Below are experts of layer 3 (counted from 0) of a mixture-of-experts language model. Rows are named router (the router's row for the expert), gate (a neuron's input weights, with its number), up (a neuron's input weights, with its number), down (a neuron's output weights, with its number) and show model dimensions 256-383. Each number is 500 + 25 x the weight over its row's rms, rounded and kept within 0 to 999. Numbers have three digits each.
Before each expert's rows: a language model's description of what the expert responds to. This comes from a sample of Wikipedia text that the model never trained on.

# expert 7
What it handles: Word-final verbs and nouns
router:544499511527492474513474546496417496490513514506501474474504526492514486499504520497485506478513487497458504513502449465451514492491513512497487517492522477536512494537476499496505524508518559550501509505489509522488468486523503499510512537519492509552517494482511499478490523491478515445505481487451494526487553499604513484512477458509518479528480488466516477499523509502477536513479
gate0:484516505537482521515542500462502501476476512482465468498516503538518507464464475467528502518505517498503516559506508495473523518489487533468529502551453544503488463528487484550489458505537500522482493497536528509515473509515484497532477478502488533511483501471493488496496539521463493483484506454525498503523525513541506506524531498446482498483474505506505514459516509543456505492451
up0:486484470514513512484456507526530503540501493457545491513499481494501494501556494561494502518489488453464486500484508504497460488427512461512498535510508464511501494489474515487489495501476539517505484495511492495526488509476507531488509523464519532519500459532533526503500479503503515511512455498508491539458480489421523485486483481518514460491505518492496481501485500462527449511527
down0:473470473511559513484462544516492517503476488505490511502482552449524479508480492490543504501484534475500516518491467455481468492469513481489499551492476493498503500469487522534496504538528493501503534539461503533527515483464496516504493491537538501456481455477514464489451485534468493504518500494487479490513460505488471487514554494456536455565520507472519500535536478530504462502515
gate1:507505525457451532486515505492495477481520521487530460503477498543499501547481499511478505483536512529533488513488493516522531488493498489526471452497511561470508490489496520520474508511504540506515526537498524478536470490467508480492498488532492487528505510489500539514506515525476517504514476495525545487497524495518485484492488496461470481454453499501508500507469516488533470513506
up1:546492570455536468527481486531457499533517493524524531492483514500528471480454483550494504526538540496496507502441527513470500495502500522445505477452483535480501481489498506488502499471492491538538521516517514524533462484479479505496546533538485461566538515542491479486510511485509518485462540464486537501518512504478478504494519477543487524497545485521519439552518500557493497483518
down1:497490488496483508487498466510518513489473511494472460496481559511490483504539537522478439510513515453485481520554483497492464467522530458479466482497497490486492514510505522465512477478491469501528485501495513470521519539508488453475503508519458498492506483532502509477493489495496493479492535475525493490536485494491559467507510516494524518481508458460484546512491449504453491497536
gate2:448503489552527512539485513479506477517466425491535518490491501438533482475487481511508468521510486523489499463497516492469507502430490488514510483478498487493523447524508494518515486498501490545474480512486505505447487492489503530494487483465517506542511491531478511529504509543522476509486515497474464490506503510488458492519559441495463498502494514492504469466517524488488505529515
up2:420492492523506526518505514462539476525457497468544503496496510444528501526469446486503517511480508510478506466507521494486501526496484513548512472485461541496517486518504479511506492452494540511479461494498489470497445482468464513500470507519496494520528490520476511532538521561552436513493529492476513498485555470486500509481533442509457513510494476499509475449522492502427517502550
down2:501487498497535510471512487466498516476524514519515460510486519453485462469526536514522483485506510512485458430456491477483496486510497560482475538509512555517491523505497491518467512504433525452525525531480495491504549512480545496482494531501529499505527500518453505491504513513520524489489488471525553456512459515500521516552494556578525519496551486497517493528441457492489444491509
gate3:458500502566513497532476511483490498507480482505504443504483473449514525484512511534471545499554526506516482508519448486486525498509539462528488479473493496491495477530470523489457488491552518543546498501481465439527500512510457494492497489464538452494496514489477501494494536479453508470502499527544472555498500472468499514525509450488498462525456476494497473521542545520498477490475
up3:500475469531511495480542511497541517491497501524519458511449509478511516462511477505491522521532489498552510521509433459484537530512549467503495532490491509539513488520455532500494514488534530548493527495508496448524541507499452481505499509476552472515524493495472542495510528504474475460512522490513501538455488517480479483527499483527509460547508509491497497544502528540479488488471
down3:528557511533501511479499495501488514474518519568458528473504482569480514499486511474522472481520516501522483471447534507482487528484467494517502488503513491472507509473522503446527506548421516482530526467458522504497513492497490488484491517544438508495463486509527453499496469520541554501475487477510490503523516520535466509429499585506461517505509509466508491467476493467498488526509
gate4:539493498476535501534492519523489466480530498506532449493515507509469545490502486485504465539498507493532509514444509494507522460485483476500547518485553525458488471503512514507510516496497531482514450491521477542484507574510496501503495514501484536549531506490517494461533501512498518481503555501530505467503508491517504495535551556470476433481538537536491516484498497482485467534498
up4:537521506491509504509497510502489493461524486486518491504533496497510521493508480502469480510500496500524510515484468488490511506505480462507523509464526515495497462513520478517467526522510575466491465500497471521454517525517485496500485487575519540537523513508528484495497490479496532503467551486496500469487499477485481472529520510496463461477532500505473527518515509486531477502454
down4:476513501504554483461470541530457487503503505464485513481503517485471520514523543494472533535526503525474468518540505521484453487530523522508520495497472493482540500499505473481498498560493519588512561505525506492470453505504494476470530501507511484463507491525478507463490514501478511477499515507517456508503499486496534507484447474500494509501467460502456474507521515507523523494465
gate5:486537490527508520569474464480502517484507523484489512516496496439448543514488511505530532514461522488494506502499474493489506541467502515509451432497528504462496506505501537542533508466487504504503506516489533512525487535483473473523515504556527525495536505470479494498497470544510527501484520473512521509477479465505522482497491520509507498514457536472501514510518516552506528509524
up5:518461490468499462432472518529514499536476468519534508474501496525568498503528538473531465526524497561517489465535534540474475485443499469502525570491489497521495486518499493508480503543515479514500519484490505472483524461466522517506510503504538482472465488500487491498517489469552471509513481527502479509520499486488478517473595530505517495498569476524487484455512464501490474480524
down5:493532522542502512470514514521516513492491505528502499508478460492502464513527545515492520474495526524482487500512499482512477486485512515509444536528501527493478492468493531523479533503526488446560498500534538533506529486488493500486532510479532540451504547492530485493518498509474475456480465502523543518520499487543479500467472467507527485484506452536479508461547516521466464500505
gate6:486509505497478469517539482481556535465468465557510562497468514455484525502512512524540503489457513482528510442495488481482504518529536512498467490474486548526498528491501535515542534513515528491467488487531471539509516493513471499481502500503494508502515484526435517555508489524509485479532514511502490492493495462535502449507483549548534503494485527540510509556463541538509498506562
up6:505503481501500540496455498518475515511536518468486487503569474547509482479494492500494473502518519506451505497495513536511537434472426509540529527487532474502465490482518437518446485472503492511564505512513537463493508503477495518505480481502543503479510517516534499452510510499475553554481483497509521503500478546472494518496487454465499501495490485494505492488531439469498506455437
down6:511450496518488448532535497497474509503475439513536510477468493524489490531531555515521465522524501527493497494466501549495481518508495486591502455511521534482492486497521479518479515532539448458501546463482520523531497478468492486524525484512480521522499482490475505544495492492510474511475479511524514520526506482493525458481488580487488537498518504520490486549435513514467538503530
gate7:519489520493472505519450510427470473525486508503496461534513505517466480543516509511534489476533503526478498505547484509507519506523504527536508522493501478565496467550527498469509475492511494492442521501486503517415508512490493477560492514522483512483520486488497503521513518487509508497482490531469483477502491486518518530501466509501520488518496533512515497492523492516477509500452
up7:502515501497510500493506512534495520494520500505505529490455491486536516429511498477476539536474476451537505499485522522467501520498487507485514459503492521441485527476513504542524514522473541494520487484504494486577505517527504506459496470512506490493473520517512478499503488519476496496505533442504493499496516510476499442502525487492475522477482458456503510516477495489506465515547
down7:471496532460529537534492464535499482516440529447485480491512507489534443465535464501515476534560507482503476493462473469533498471522512463475495487491474502504501508501491520522515447451497453518516474492486491464484526506537522500505520520501475522502510457472473504493509496513486504502487526562468495502459531466491507496477503526505425521505496484526540480480479455479490484505493
gate8:522467512517478490523477494505501546515543493562477476499498512489509497482470504457469507484509517522530434470498513504478509473491517477496501506521531529490465506481531508483508491524537466521493508496489457453488505503490486503504485467480484478491497512497505501510510561484458539466521469529534482449459489506474526524479514489503518496512524501522513525531495518535444486536506
up8:507535481466528536469526526486529518480461469470476481525454498526494534492495490466495527515492510465506550493474530494517509518513495502469475501466502510527476532494502523491496490464530512509516508501508489451501509504505487506483504541536503495490516503525491472514466541530533523516499434474512515491548497536446469463493475525456433526483521460510499480461481496487557537493472
down8:488540538500493494528496495461436492565483521471491541534506451516546480514533468476487490529480509523481485510498491485502517459485499529465525487503505481505535488497501525495517487521460485491502439547470517514479515524498514474452527484529477501422478522479468494508532488530512455497507534482482490511502495516547505485562503519503517519442469520525520502484549496499496534507461
gate9:529522477487504486499487474514471448525539503502491499467475475451518519515503513471495559487517507469510521462463500503506530533519500518468496489481501525472551483494480439504539497524519490497498512540488474490509488509505519489469514496506503493531483558563488495507486463523479603500478509472514499537535521495499510488516503535486504510527480434515498498505497503498485522469503
up9:482504494524546487495517494532567474489482474480497507464481476491517508527521491507528521496509490484460564509486536483483522489501517464451509484469487507527520500514448498516477528478521520497474440533539490477480491526510495509488535546494521498483518522529490516496515502491514480449510491476509505509486495519497526457500515525529472524497524581451530500488447484534534482478498
down9:483500532515496513508515483495535525511550426460486491491516479527511444483506514495434487468524475519518528528489482508547503481502481501546527479500529553508506481514532481497513483536518457466497551468502467474469517491544527506521499505475475496493456466481486517536489445496474533556504473540528491480455515501514512474525512494508474508491485467512478518519509471504507509512479
gate10:514507493529443482518536467504519500494520514476520478469460474478491483495547463513559502511497501482498532497476521504481519489537487499488520504425469509528548509467484520514518520545493469501494484502471504519500512486484491501452503543482479498428528488517495468469472480540522490527524493502515515520516533566492525473442494540479479481495480534492468498484488465488515496488463
up10:493453496475518489463511497480498499449486489519470521515585533527514475497466502508467463507505490518480466508493458504528500487484498522516469452518467517499429476487465493503487501450530521482491517465520507495456487542462487520510483497523470568509526501486519483510533495506510519511494493479501505486494528451500527508507502508454528514514510416520496516561471523524476511511505
down10:514489476504489467512522519524511533473460485492488529480486502549517471490490513445465507481490518483547517514477488525582506499492490508520531492523529490556491490485497480470503489502525469543473537457518485537507471520476482485501526502492491481471482421506511504485475485485540491493481493505469483528507521463483547492449503503460478470536544466559497544494486466491506461474502
gate11:484502511507494467492474498487499504475500513494531477518528511507486490490530473549529523465534496505494556513513521496513494433546487488510519479478506530557483517504498505499507488481528511482472508515475485520509549510535451458481499566498526488536516529499554498539437487473476509528432533467457535515545508497503508490483473496479524522488497482516509529439483499491535514491511
up11:440484497487471506508484498474501506448509493474506494513458487523544513491487486552529527509529466497503487485493555485471467441489492499487513505494474513534489473513503552493499491526526515514471523489499497498515562498506479492480540492408510512493527523518481525554467498469541508517453528484487478458480495465459504493484459506524472477474520497448520513469517478481502527500460
down11:511519496493501516528507460490516478482509467472495513502524519500466500523490518469500512502472529478502430437500506482531512492511493558463514500499495477491514538492519514478485512537542493470508461519530483434535495491510487517464477532532465505490494494471467457437496480530488527462521511530513498516473444517510523465484498510525454488477482502480528507495513518499479458472519
gate12:496450476508528517562548497488479495490534482457496513478537501542489464494465501475487498502487508538494489538525509526498497456507466515515479480534514494472497515441514504514513476468505485484476485507482494459514518500566511467497486503516532481524521519466472478522495465502474509506500449457485493492488511485516521507475516462490518504533535561469470489535473482515509517481475
up12:484513479433510504512505505442517467505470481498521499493484498483507524518512509503482517524475486515505487548517504535506502476511506491534507457493513493514492479522493496489512492505498469534530506531506463480502465511556526509531560513474508495516468522525534482452492541463523494499480528508486479487454511485502484470474533499492494507509509531476518472493485474488501471456505
down12:496481507503518516503500511538476475468532527501479520511505510509480462497466476503487510529513521480477507474504453444504483576501548493483496524473486515482463467481511505481522488503434513496500493501539503507488491496470530514541482505471501492466459505488490491510488490517492501503516499506475474518527520511503489496514477507485486508508469478509516524451540498556484457502523
gate13:498503486505509510501460481495497465530487436496442477514517528514481491502509557520506455527437471530521492493469531504476501494535494535505502498507515471475525543504469479535529524471532522520525534508523515524523467520511486509486517550519557524514514553485479491488521535506512516503494507503504527543508495457513509511493492534512478487503507489491497499475549525496509492486504
up13:523478485527504520509489474464471522517523453498459484490541470484472511484494526539539452478476519522503506498470491502468532480518487512525510463527525478482522530500491455534501488478493533512501552503511515506519441477541491508497531566513494525523501555497503510509539480520492514467538506517483527562527474459518511524502504538507540487505509489481484475515521524480527468484518
down13:486484523522493497507475479507447534502511500487503471483464496484520545486516499497516556546471498481503503490468530541532477446449495506532493488497468493497494499501485495519515485467471467479505538488511544433479517509478509526494476454446466508505509513489537495512524529530507489495499520506475480507489506508503519513512524488487461478523474497527385477502488522465526535523505
gate14:482502471490538484491478485488506499489487451503456509511566495485527553515456518504499482504486535567463484440516503481501495481476474472472490537491477483488480470518501520487534500512536462533522507484503498508487483515515497540509487444432492502488518483442470517499508511508502489483525496499536511488524486514490490523514468444488511474548516519498508479480501517518468508462497
up14:537543471492497472494495553526466487536511498538520505520467519521519490516519489531487471549461476472472532500472457479520505483504502502542472487468501533461517483504518507539474470502455485460462487494479511531533484462493467489495520520510524469528497508502526505508464448515509523510501500511506505533488483506505478431487487483527504543507485503484503477489467484487523536524557
down14:506477504499473473495486495469483537537504505503476521475487511509487494502521460473498448527472562500531500493483521484531490475514529477519553490519525501488495501472514506511516475541514486484449535505521440526514508493507474484512542497494465464504506486508529538469528448519499502488527531493512463476496547536502502511529518458501472514515477534530520467504487495516478525509552
gate15:475490493514469480491455472511407521529506502502486474458502511501544504459496481528485528513530489515498502508503478528507480486476509481488487478455512466484505483498472527512485475506498517544527515545475525505424528515502522495505511477500480517488478505528489532512483458521467514501483482463543460533523522541465533477478523489491501505516494461478510483490534510495456490466489
up15:522505455494525497519535534483595500495485485463482547529478498497465500530488503488492483473485519481516517503505511465462522523495508495524500491533501559518519503484527450486502495492501502470516555490505493503531500474504483483453531517510531501514535519493512454529523507481568468511526546498500544481502501482494484491496494520505527514466483509470508531530499515520536492524477
down15:520486569481508524470513506513497478505510509489537509493485508523478528472493499492439524499517492467499505510522500462480503473500551502526471442466472486467500497525493554489508528493497469497541497536489520493535477483498522497505504482542483499513505478499466469498509510537497496487486496494507507523478463532461523488564515513477510523521541537463492499489494469530524560511464
gate16:499470546522523447520513514504445505537495510510468455526499549474522522471463504487505445527490487535502477476459482496516494456489511528517503542485491499500506501506439474506469490472464519504497493495483491516489479515500519506556454478461475502494488529507543513516467498497516528508480480493505454444483520479531465501469508506508497490469471516509472561512494476521420491478482
up16:514544469485466545522469481510526503464524523530512526485493459511449500484528483520511512494527498502490512532507538529469517506498478531537509462522499505484487498495553484491490518527542449484486536528506500478499482507523463491471556510495516501485469498509487489484497505492471474498553524501507554503482456476463505503540493519502516493537514485442515468486506517495554523541498
down16:496525484494515514512523478472518456504471466520487454480499497536496492537526503490515498536491491494546528529497523491517529495499489529498489444509517485485524491503515505501517487440474509491505447546438506504523495501481527481464511492500473492514479489485584481471466492517514482518526507560490490511512463503519462444476464469518483474504517517510524495525505472488513493487479
gate17:534533474511492472492501519523472519474510506529493529513516502514519494487514520490535497481510516509492480495476515506491488522502504528496482516446522471514503517495499511485532500507530510552504467491500434505500497506507477493470476528527471472435549493502467510489474516506473501519497478515553507472492524500506458518466490502486508560510461523507486529460512499478516512493539
up17:543506453542491477474525494507510490499529513524476515523482500517499504426539524497505455481499544495513500516444507505530503519541492524491486516500506469495498535458519519483508501459507492523511488502487480501501524513489493480498495519518508464468532454499473530477468554458493544536494528495553501459510451482489479490484496526492530549487468508518470527459466536535523531546498
down17:486491505479500462475450503501535556510467513511506539489515465495482508493512466542482540488514514506551500533528493507469404489486524473456525494531506492497468472512497484504502488463514519519451501493528485525507516509537526544520521488460489523530543481514503514517496504511505492470493437481521513495506513513496504515555535514456520496507522497505501483534527452491489493459477
gate18:471491494476483536493487513506491518533513543466506495462504471505517500518498471499518491479510477523506531479497518499480503513523515518516533510480484484498560410512509506513479518511453495492522461524495542504544487537519478503493508490487508487527479481505495527525490494503508490486502512520513518478504502530475535484542482532519474474498524488475484486513467465493497482486541
up18:501507502481474499493509504473500509503485486466518491463489514535493490509507451464552511506517495513517518455495506457464509475477483505560504494492514470539557491504512492519537484505474487509540444512491498515485491536497495500491520476488511498491482499511469533577477511466559528530505464481526465556512503516463524486523497540505527481501536496459471512501481477501503498478488
down18:494539499496537432507518505493507521452527517510494552447490484507464493517486446474496486514491493447500479453506459470528515490464516567455499477457482523455477508460486510499490521459448483508515516482493460462503510483478550499491487468476460478465529524474515514477488510542518525498507477544544500460472495504476476494467495494487506506470509469519466497483519463472519495514490
gate19:496519475546485523500497497494531485506493503477507470470525536510480473530486473526489495503499545500495516503478489489520515466517533512504482509469495504480458508544511502517492524475526519491480538483486520507476447498511509503497533477495488495516495514480490539467509506511507482486493548503554477498459436546452539484522476531449486514546524505517471504456511506486499523482533
up19:486500478481456499518516516498495539483506514486486490466521501508529487523486463499501507522551508474526487478500475500503544503549493515515487501454503504510452499514522504476485466509547520477485539455521491431532525500481504507484523474507486499519487470503488510457508464485525508512499525504510479482481480519468477466506513496480516487539551521508484498468516508519505509522522
down19:529488503446545474484498519478427496513536498514552489486533522497466529527514538502511535509441518521514471499480502499474484472503490491470463452537536497522538506547514464501513511508484503512485471525509496518533502508475515541489482538496496495538481471502527494503498523481472507489513535479518513524533494477510515523489475477481553490514520503556478516500483543514533502539491
gate20:498515517510551457479483556531466481502497539501508525522475527458474473465473493502454502502500522500470477493514491529493488475493480509501508483559506490496516428511544444458486454446471499537472501515518529499495536501537504480490492521505472496541467525511504496500496500508501501534495512461472468505496542516524513493510513482490523524510501500516506471494545492510514482487520
up20:482484491544469497522504491485507494481544498480511508477522504515510492507531493506524503469502511493531539491479507482515503507507528493530447498491529541493485563507448501471471515501522453413499527487488492446515434505435511519513511465506509510479485483515504505495544537500528512526499522544529483503510522495507510473516488526502494452505508515520474513519470505518509538508506
down20:484468541488515521489514504484538488510498494487513479461502531480532531500556528534479479501461479503486511533489497470415515480486533499481507548469462473520450546528516531539498469518523495490515506526484493518482509514482527474507502471487470551515498473533493532510528543476511513508498509514524515462486529517492497469549484522469497498489489497472486531530494498506468478522498
gate21:526533498516477487511526489518481501526450529489466489496489468502534518511508519537506483478470485555509499539504516516514520498501497485511466480535518514486513526494488540463476519482554489553480495486516513494533523486488487513505492539532465516495509511515488460505503529499473505501499479497471502526482490480495494489548494521531532536512504506439482497509507487525509501475467
up21:458524501500459493532493548482474494500500498537483516471471460467532492484493475501540523482500480495516544454512498485526503464487514468496522562501501479518514433515514470499503522482485496501521505503531489535493504500522518471465532445504518497520502500514478501493517533499471495480490491530511493511525495542510509505515488462513516499480493506482495479540472506517537514496459
down21:543470502520485471557477506505489546517430526527503499501526474468499505518508484502485555517497504496498539477500529500554519480489457498489507503516479501512495499489468487534500500460514546489491515436513474446493475470511456533476505528496501484479470502529490515532454511508458523436456494502516487530522543459492506507514491487503524509487493496516509498493510525514512497482514
gate22:508519478496537473510482526533494507494495506583484516500489491499476478511504475492516491505512489486476529489504504527470505478474508504493487510528518441477518484555529464573521528513493497493525523493467420519483497554516526487486481490495488468495463465476476550479502500498486516518486485505444492540512529519508499485504464486497502517484521499476544512449519485521517499508543
up22:509504494479523490493489519523487490472494501565490494475489508490480456540509495474499484523542507507478533511528521511425567481455518522501482492512539450484506490525519473551505521511472522502499501511472473550551499543480530470442458469492494496479463464512510525499518495481487496496496482487427494529499516528507508458485467495503529480512514493480552536435523506500533515513535
down22:489542486445499540503516498545538483455483504574521490498518525498496503512461561478524457486437471496500494531507506479488542530467511474541510494498539499502485498540461498480505475515450522480488494499500480518502535528465476524496504429518503514497515514493528527510488508535522533505488498532488491521506509464455520500514497505477488510516478494507492479519493506517540535500555
gate23:512506555488524480507530494502499504496535464520464508492527534496497490481494491506530530428509535485510501519532492508483511531472507459506522541489538526512477472506504480535487541500543517553496447523499481496442506477546487511503517494490473578502512515495490446522491483480470450475500487469524541478482496483517462497521500509532498509491540504490469484519528537514488558512495
up23:496499421505459486473494503481518512529481544466533506538484460492462500506502496513481486548519521495486473498483501500510501477514522526480506459499489458486516541481482489511513509521443479449496530480492514536551472522476504497508491534499488430487492484506497504478480536531524529496481488522444479494508519512498517509485461484482495480505474483480499499483485496473510487498507
down23:513453520514479502482518523481522546488526506494452501512501513485470528482494489518481530484493527527495443492482563492527557492497519496484490508477523477503514492510494526491555535483541482547479487483521550499483502492511470488504480516458456484486486429457475497513526472501514512469480512453510531485518498475470542509496516501525481480495518504507489523514529479496448542469490
gate24:467514479501481470494478466450475495537522505469462479519498462485503490501525482530515507500518501515493509470522523509484451493489484486500457484546475489494503474538521502515502498500494505508501456569546536435544478441473494516482510524479485524523546503498535496471507502539520522498500468532512508487514492451461501471476459497524522506505516530450508463502460518520481498501518
up24:458445493502527499493469518452499474520531494516479523523484480447549497492514465521527493502470530513524526479482488474529490520468507530487509520494512502527483527545494492497458519489510525489492468475518519472479497504464516528500506492509532517527493509500492487529463499510526509481502505518520501488481473481527539480533488527530552523521459469505481460497505503502554517497542
down24:546473490494509476507499518537522459473473507481537532470467528499493492465509446508519507511513484507517524510498523474461480472499451510481480499528475539519508509469537516445507471484477519474491507494441518474483502527503478463461481502536504507467489477474505477490506491539515487534547489471504454506551523507488521540491505485525486481530557554473491535492503504482481477473482
gate25:477459547532477484486497499520495504489494506466480474524504555471540501499486548467514505513490477521504506497511519444487504502479464508482503511460518545506494468449501504482525495530494510538539485477503491520522489455485495523501493512503494560527522511492494515516546475502477490478455544518491499491499511462534521471485512487493522537485501583494506450533513534503481526507508
up25:480527454497517496538496490457479505506507501508515510449462478525462479496479466544483507499502505502527482511494495520523503482520516499548475511539468492453510546575494469524490491497504486451459510506516516479478505520504498494494519483499489453470503471527517462468467493482516492506532458481489485525514486540463485533515529538512498480537498431504512499475481472500542474474482
down25:497456445479474491495508519513532472507499517529459514516522467495486506556446491510502502455501484509527502530511528475532476480502512459511476460495516529486550508472496481525504507459529426529494489543530495503522441494544484474471447485521499472579524484512534484510500516481500499488479475522510505520525490498495517504492498513506515453516479497499496519493496513495493461495471
gate26:507489468431500499504500504491495516457510531477487505553474508472484490480529474494511502517510464468484503519492470519506494509543506542530482502503489466559504507481474457493511475494504480480489484500543473534486548505542488501506489473460467507502500483488460506524521485520488497516490531495512489464531496504498498498520492496494492541516471460492490477528483509542502460546460
up26:511485506471508503494502527496524509523549489453531512515501532483505518483490490548532485536538473433480544476492457530510459489491474501522509481485518477542496499521509466489480505510518479491509508515484488532457496498517512527527537488473496484511491462536506559515481482516463504551506529463468520445508490473505509553528490497527454494519488433482484480529507496531514507526477
down26:514496471489487498489481526494514518514530467484528523532514489518474592450489493530480502506531471532508529505528573498488513474527515475532488503470517487494474489562473481532534515523448495509480508509543500538462492483523502495492513505476513530489453460516481500494516493505497478473486464476535542475470516505469519528507504484566455507504484493512505507573491463495499486486547
gate27:512505485520495524511516478514524491467491487500476476498483493512485473475525479522548501502506509560523484570459442527525475506521488500470471469490459504476478523521509518565485482505471490478486506477479530504543506484508530498526493509492466472528488496480468509524486486438479514489491506488490517482505498482505498507518537485518494493488517439512486521470527500511521487522506
up27:511522483479476500496470512493488472518533469473503500507481508506445461491503444487506502488508474513530459491493495518512502539513505529515484482518485511511468500498475484513500477535467501487456513486475522573459485503541534498448544508538446502510514459478515515534464508428467476524524493474477521462552499525514485499498540505506498517474523495462525525483497487500539489512555
down27:498431522485562494501475498512536497506536510531465505494518513529520442537523518475483517542509539470509493517477480438454468476508494492530497497522498508463469558524506481502521471504529453475505524461535501531473514491514553485512465489487475502522529488553481514504523519513546507545503515541502509494488522466510519509473513523507581503463494505496550490482526495473539505509518
gate28:533490453520508521514490506487501530497504499484509520528518519534504515519509449502488478508526498496485498522533517505473530465528512492490547490485494486516499541479502495543497511552547487502451515514534509512491489488467523538474486478527491432458467487555473471482471554510516477575518512522495493488493494513489486527504507467565518553534493498510488463533489523511522486499500
up28:460488484475545512447491507535502480495500497513498447481516517530509538447492485477479472520511495481505515513485522489539485515500507515531466468459539488495522501483540484466529485457466518514534447475476475509517525536498454535492521511528463530520535502472507519529489499503536538504501474515529500468521566475483507495498424466459496438464475469562517460534512485481486478485475
down28:524495481488465490481477485498495464480501499485497554467537487515481545539499519440500471502496540519458505562515506496477483550513474498512548517454509453498494481482490495434524487503542466457512491473486478503521485488480472459517483507496504484509511500514481524479530476516524537511486491441500515497501500510485470466543473472521477509515498553485537490527530536496494544531491
gate29:514471520488533496514512502556503509504548490530548541513487497519534473504538503498526474504476514521486530521444488484441509462468477531502543490514498527502493451506509503518512542522485492523456485522493502528511545495508474477464522473539493480543475504528461466501514530456516519503492509520474509509533527489494479453486519484503476513477460456535508534521488521490481485493513
up29:516470538469522497512489497543528496525544487554507494498475480520536477497506497520514498503473502496479542509467477506455533478480481558522545477502522516512499452514519513509470525514486473512474510517477500542500541500490471485481510459522468486519464518520474505518492500473503520487490501516482514497508511470503499461530494473544482497479475459522537544540536542486484479477511
down29:512519480503517486542500490483519462481518474462481535462486515493508481496502513469493517487523508533484532521496474551488518487495534488518502435469491496547466506514459532487507474534529526514483503483511461507498470471503522437457536477501524484535507550516499491493503481493518481502516476488515456553505514525477492457502525487478532527533523452505510516494466582485485522490448
gate30:506519485525498517519491534501501520463510500452473486507527513474495452437512491524507490474472560515494483492568461495512485494515513480487482531492527455499494516568503484513481521492510523487525498449481495465508517475520540516500497467513508518541544488498467536492510512508537535503521532495476517495496545494472516508531461508476489445512531512515464524503510487492457538496512
up30:495470500464464485536528512536480502513507491511508496473484488510500532563492488539493504500514504466470534494446526506495493510465486560546533490497486524515482501437465520487497510532456473524496519580511486498490490488499490509471523521491474506539466519488517515513499465457458458507484476520539484490484436528502482473474498472510505522504482491518506477490501536551531474507479
down30:513550488478506521493511526476509501518477515506446555520495488502522482491549477499507487510502550510526530489464506473469444509502524508510518484492512457477550484501525448541500500452521498484507521486504453503487533498540498510514501501508528485475493501474508523505504547490537485504566515493433479509511523515489509517509488484458485506490524482525493477506468464498495518495544
gate31:502488496548508523481504499491506488490538533486463528498492540524513485483502503484441521476516510506504541480492480478509476520514500493489507461537505509492476472517470469520506521479479498523503500519548524484519513476548490509502509500482516524481472453485482497494512534510536524505524534532551499489507468475502498510547495451529491530492514482467473512539526515512498520505492
up31:524526506487496534505480486466478485469493502475452504490486471498498481512487483491436506494525463502462481501488438488511463530524512517522502471498513494495475492468508442516482532477440498509504507531526533503532533492552500497481487487484535504500481477465446498495520471503583502507547505482524501501542534520520531489495452514487496510498467543504517500523528518500510516567429
down31:514525511491504490522495481472511499492507464480511487533453494494498526519517524466519476507490485518475494502502590517496536468517505516518472504465519470536540516504568507529488483565550510471476444484469478468512479517505482525502509487496524480482501514500504513429497467488502497496498484548514534469558557498502481478440480508468544510493509446485497486488461471467493507493494
gate32:497482501497488470506530498547479492474505533519511496543473510501553506526525492500518486478525469476524521480475477497488512502524505475520524568476444518523521471509490523467471494457488505498493496434505471520490500504495503474434507481530481484533487519513533551498487505499502512513497483521501515518518503520486506499521510508516478500462467511465469541538478461455538472539520
up32:511473501521491494502527495512454522501508515532534494537498461489513483503462474496524504474507537511487514478488472478513503477531494567505496525487463505482493517503487466476488514452484472542488516445473500527495494496492471503459508465505492504529517512499541524504466522509528468550504473536493556496496532570514525514536512509482486478462486484492503488552492476505482505534515
down32:519519540504445491504523501473508503511501488454504480497482517472480505529484510508537515486508492486521507509494572530460505523423500501511493513518490518486498539500502485501444510483516525476519507494497480459482503468455484516480477523541534480533507523526505499487474501518489478513476541527476499496511528500518524493515524486505496484548477501549522530452531542476506486515474
gate33:489491447504485519489521468497506466536462522504521538506512495512484460517510501469513504410536535511510506486457491502532504469487505505504474499505527492521509510490513482528483483542528473460506501481502520477492482483477498532455454487529509514505539530499484533579511490540493500467493554446493505526526516490494480508550492494529487510470516481489507528489512515476508495533447
up33:500486518459505465505509537464594530516508491508515524516513473509488497546465476478523475534465458502469508466479504492519528495499481512475503504478537492514511502490498526472531549520500509514488505512466488487517517511525492499524499474519497511453542415478440465497508510497472489476520470471530468475504500502495511504455506450489517523476532553518464486496479455528507493473539
down33:526491513459455497485513516495487499558503501509521534508529495526500437537505504437511483495516543521505501497486570465526481504453505516488542524534501507482550491462535484536501537488558481475566517514474536476495501476501503510507491518538524449484484492513536491509502475503500520435524488497468476510476498525510490477499508482501479538521522467541536541465449462492510535495501
gate34:571487480498504484508509478468468491512519511494514510488521484510562483511503477496523502483469512476468464479547517481478499476492488526510474506533495502484478501468474495491475451498502536543502512522520499473465486481518489516483499511475452522515506499514447461539520481521476484499497483539476473483482501518511480496474520483516504511524487482508480501498512473507479453479525
up34:488459489464485497524479512457519488519493470483509526529532471512531491449478481497537561477499541491450499529476500484458476525467435514472480471526510538500504469522468506503562507496538531565538543501491526481493493516511516486479504494485481486477479510551450486550448460537506472521497470518508504502482514531488497482427526514521479505508524491475497507543507487512520511472528
down34:515545503486528513466489471486511486516495493494485478554504490494489519494481482457490470490514469502530532525505523537489472489485507482501509496512511459492514488487511518495484540552429485485440470499494513493496469465502456511508494524502523503509516445486540502523491531537475484508455554497581533477527485528483514459524493488466503520515507539506513528501482511515477521533479
gate35:500546461538532523452457475490476497514481519499488485497496552527519518478537463470544465440485426487510522458533460487480486557505468440472530461482493485523516530500517483520494497496532516489520522498486511526478518481495477482516428496497467518563505522448462484491498466517508467478502515518497535523526493533457500501494471558494520523493511437516453496506522516471469508472499
up35:531539484526529506483482500509485505497491532493508474490503504538512510498498483498512467418486483494468514492530451499490476572498462427468505478493497514510531506523498481506493499496523506515520504508475458540492518462484484497494468482498466509561486544475485471482478491517504518464506512536490513506513510515494492499516453517517485494526493403511494490480498507507464496496488
down35:552502531460486467480474526504510513436515488495497495549508469476486518495487518505468503505526511521473549541526507579510459496448492509455484525515469524482495503514519485461517511489511477566484497472512500482469458538494516510519469480442532501490533520544482499492485510445509497493519473517489517523516541519544474475516499505487475519508492531485491522471524513496524513519490